{"n_experts": 128, "experts_per_token": 4, "activation": "reglu", "router_score": "softmax", "init_std_qkv": 0.0344, "beta1": 0.95, "grad_clip": 2.0}
Below are experts of layer 4 (counted from 0) of a mixture-of-experts language model. Rows are named router (the router's row for the expert) and show model dimensions 0-127. Each number is 500 + 40 x the weight over its row's rms, rounded and kept within 0 to 999. Numbers have three digits each.
Before each expert's rows: a language model's description of what the expert responds to. This comes from a sample of Wikipedia text that the model never trained on.

# expert 5
Description: Short word-start fragments. Second pieces of words begun by a short piece like m, d, g or c, e.g. mull(ioned), merg(ed), mass, cl(ose), plus some table numbers.
router:518561541466478494450534533499451454446471558505506504504432541464508508468556538468444427477504454471539562476487459469484471503538527469476467450546575517558417422439563463502483471503555475434540443421520533547497523508511547474426517565523517520482471579560503470528480442478487524430458468485535547482523536575463504503480513491520432455490506538575484545494502413489489500541519

# expert 15
Description: Capital-led word fragments. Word pieces right after a capital or short opening piece, such as y in Satyr, all in challenge, and codes like CM, ARVN.
router:508571523430513483465538466503553500569524462469471518464565546404480522506562551572458505407479480465477530544504539508515516473481491565501507450467569472495505528423556566503525448485505498486472516505477401456501550502489517421544437525576548529467512502553480478513449486455504493396476481466504483516512560491543576454480521533492447520513526502484470573487541498447545560479495

# expert 37
Description: Pieces after initial b. Second word pieces following an initial B, b or W, as in British-built, badminton, Biafran, beneath.
router:499454538564399525481549479479484534488492559445438571497548516533457526486508506556511512492491444480535470533552456518587519534477500475448521508450504531453507537480533529448576518445479508473485500484529481523517513482574508498465507451551476494490540547425432550532508478469511495498438521483535548545523538552566488527539368444495497502528428517483421520444456431552491573502486

# expert 62
Description: Pieces after H. Word pieces following an initial capital H, L or P, as in H|ain|aut, H|en|in, H|ow, H|ab|sburgs, plus pronouns like They.
router:507566508456474517482519515468572532525513479482539538415466478526453461505472443446570415473455507535483489485466445469514463518471534528477548478465518464415540534463485541447476530501442579449494465513466466541508527548558527530464554496492579466435454585491481509496480458508462454500477443491555504526602548537547582495532491528562487498522446537542468475560542506469533520433502

# expert 13
Description: Closing parentheses, stem pieces. Closing brackets after numbers in climate or score tables, and short word-initial stems like sl, trans, oper, incre.
router:548520408440537508522460472473460512475474463532492551487488537505448467489492481538484515480492489418506521476487534439509569538506584482531489563414447474479444461510516473513475603441542572495511461427417500443515475562523541549556530562528485502544471557557528600500414474478503527457496489543521505518547581461480487513542426496498517483498501519479497501525528493500519560478448

# expert 25
Description: Line breaks. Newline tokens ending list items, table rows, headings and sentences, especially before list dashes or section markers.
router:558534546512473517488507471542503452468547480616501502488515511527446413406497467496467486520445444476545497536526466431556457476520571442462462461557446454528473479444495510514501538483516618485485469477448440493528469467544460485406479523536495443560457531525575509527469520424501439530539489442498463451535549476507493471442482497506459469505526523528535486508435463462469500507492

# expert 9
Description: Mid-word vowel pieces. Vowel-led word pieces after an opening consonant cluster, such as e in speech and instead, ose in closely, alf, ove.
router:486503538550444528537581464480535509524494540530458492445464529555482412473452484431550503429525545454532412565501505471578454471487487510536467485467537513500513514457494486527443471503469509496516458517528524515494496521532426464424542454475505417448514491438477429526447519468504515466443479525493535536580553561509555562534471504527494517528405500523416548503565445541518480486498

# expert 46
Description: The et piece. The piece et inside sometimes, Optometry and in et al. or etc., plus commas and odd mid-word letters such as h in Manhattan.
router:491502489502503498427494561550480522511493506497448515553460538492453470472559431556560457412513469527541544521528523484464430527557482558505518488500550487508530505435518444547458483451543536559543524498536491499479585607551437478520535539496548474513571461501512470527505434537545507494534509498504531477557480562459455448565437470557549469507549513535399518479481496544522559452505

# expert 21
Description: Word-middle stem pieces. Stem pieces inside words, usually before endings like -ed or -ing, such as ang in rectangle and evangelical, describ, ribut, port.
router:527544455484452468507541488483566488496550462415496530453479495418519473558538473475534553428461450526495490521530557507484421515544460566534532485527563510494532423492493436510547457491571502496499459516454436551451514518521478454557481580525480558481488417529535470530487405508516496493485531449505510490575584455467558421462460474533476515515484551489494474460490465487550464492453

# expert 27
Description: Second piece after F. The second piece of a word after a first letter, mostly F, f or B, such as el in Feldman and Felix, em in females.
router:476481470526523547465543501517463522513482519567541467524501542488425519480516486533518492419467483509505485561511496466601520528580518475415492428448505529530477513458496548536556470444473467495487507507559507438432498557564484508480487453502511484520522455517519511518506403467529478504438522439563498504585498527560477560553459413534533492530456514554385480485479470524460563513442

# expert 20
Description: Table cell separators. Pipe separators and semicolons in sports and election tables, mostly after numbers, plus the ai piece in Hawaii and coordinate marks like °N.
router:463506429505497504443530448500470471576453520577514488423465488487475500488555512480508432501502457395501551506487456467607500498547568511434552535497549478507582463484553501514491526503591481448484504534477437543543500546568514467526553504547550529567501501508476467488453518477510519500463479505527512537528568441467545425559483521551470513408441494508448456515473458503496531498518

# expert 36
Description: Place and institution endings. Word endings and names closing a phrase before punctuation: London, City, International, Att-ica, UEF-A, Canad-ian, desp-ite.
router:518545475481439456448469503467522507544454518530458544517492549514508503555483544442542507444487474495467513490471467514560461486492484525525505507473482460563577510430579460449534463506486475515547473557493431457548447594499503447494458478482471499524486422522538475464418491488485463435494423518560486549563514462515534499523421552521442452509440506405461574537536516459567475472502

# expert 41
Description: Superscripts and table abbreviations. Superscript markers ^{ in tennis tiebreak scores and km² units, plus letters and digits inside table abbreviations like NWSL, (OT), sq mi.
router:492458492503449499498507520495483598526510522534504553532485485425449494528495418487531520513441442498481489469564479390497506439535559539486494467524490510476477479460460404506543491488420484521567456439456529499474462556509415431480505555541515430512467532470482532513507473456511493554401508493538495493548541447505528497558470542518517582584491553544493500531530478468467499454557

# expert 22
Description: Lowercase word starts. First letter of a lowercase word after "the" or a space, above all n in night, nineteenth, nick, nor, also h, g.
router:391503500443537507504483436522482494506504479541482549559513502432505480499457475539525508466564492472489453498488509508474504469558500437512440499444507443561474531509540554508518450543512547428507461498442483543537552483536498517407526557556520524477563555530491479493433469442543516383486498460508516512538588502498507461509417488448467533450428586450533536528493548472499491486547

# expert 1
Description: Table row-start blanks. Blank space tokens opening table rows after a pipe in election and sports tables, plus header words like Total, Species, Gen.
router:544489471421493540447488495502528456482487457487450546478576493452481466525514487515484434452514437449440473419479488500569546445470495479438424446443553487492487460398471543486526542489453573519497429526428497533535462494524529450548488554548482531467450564522463461514543536568486507473438557479552456478471492497485513446536479424445468504471544485514545497504443480548465479502514

# expert 56
Description: Name-final vowels. Final vowel pieces ending foreign names and places, often before a comma or break, as in Flameng|o, Dinam|o, Adrian|o, Deverakond|a.
router:488430572468484528454461479492437489464425514538516513497532573519553515540427541501538566458563489447524518416509497518472496547529624481484449504523502503534542485445536510484520486502525576476513550519462510509513519526542416497484508564534491501529541537509485524571481510530496484483490504544578551477549566531502485404571447561548522455512450466501472577462490502470472528553535

# expert 30
Description: Inner pieces of common words. Middle fragments of ordinary words after a consonant onset, e.g. stru-g-gle, know-led-ge, sw-it-ch, disc-arded, St-ol-pa.
router:552572535538469430488489462471559492453529446507501567498536553473448466460516422450522526416464484540458522606434478485514515545501523496487537530476580512501503487518545460548525504475554503484527453480524434498452497476516475430478489474513546523518447463504516420571456483513495468526480555483525561508555511472536510540558431464517508533535508566524479513483480406566465580470445

# expert 6
Description: Mid-name syllables -or-/-a. Word-internal pieces like or, a, ph, ar inside foreign names and places, e.g. Joh-or, Hryh-or-chuk, Gl-or-ia, Corujeir-a.
router:564589549517568469468518510508485482508497535545403566461515564447526409561500442508450482516514484473539478537475454461448506515496543459487444406441480416549528459505483483486483562515521505523524466530495498467393482515548447437505574494504498509497473538491529558522490502543460502516534460493521617434520526503523501522556462510534453457484465544549502534433509474510491525486488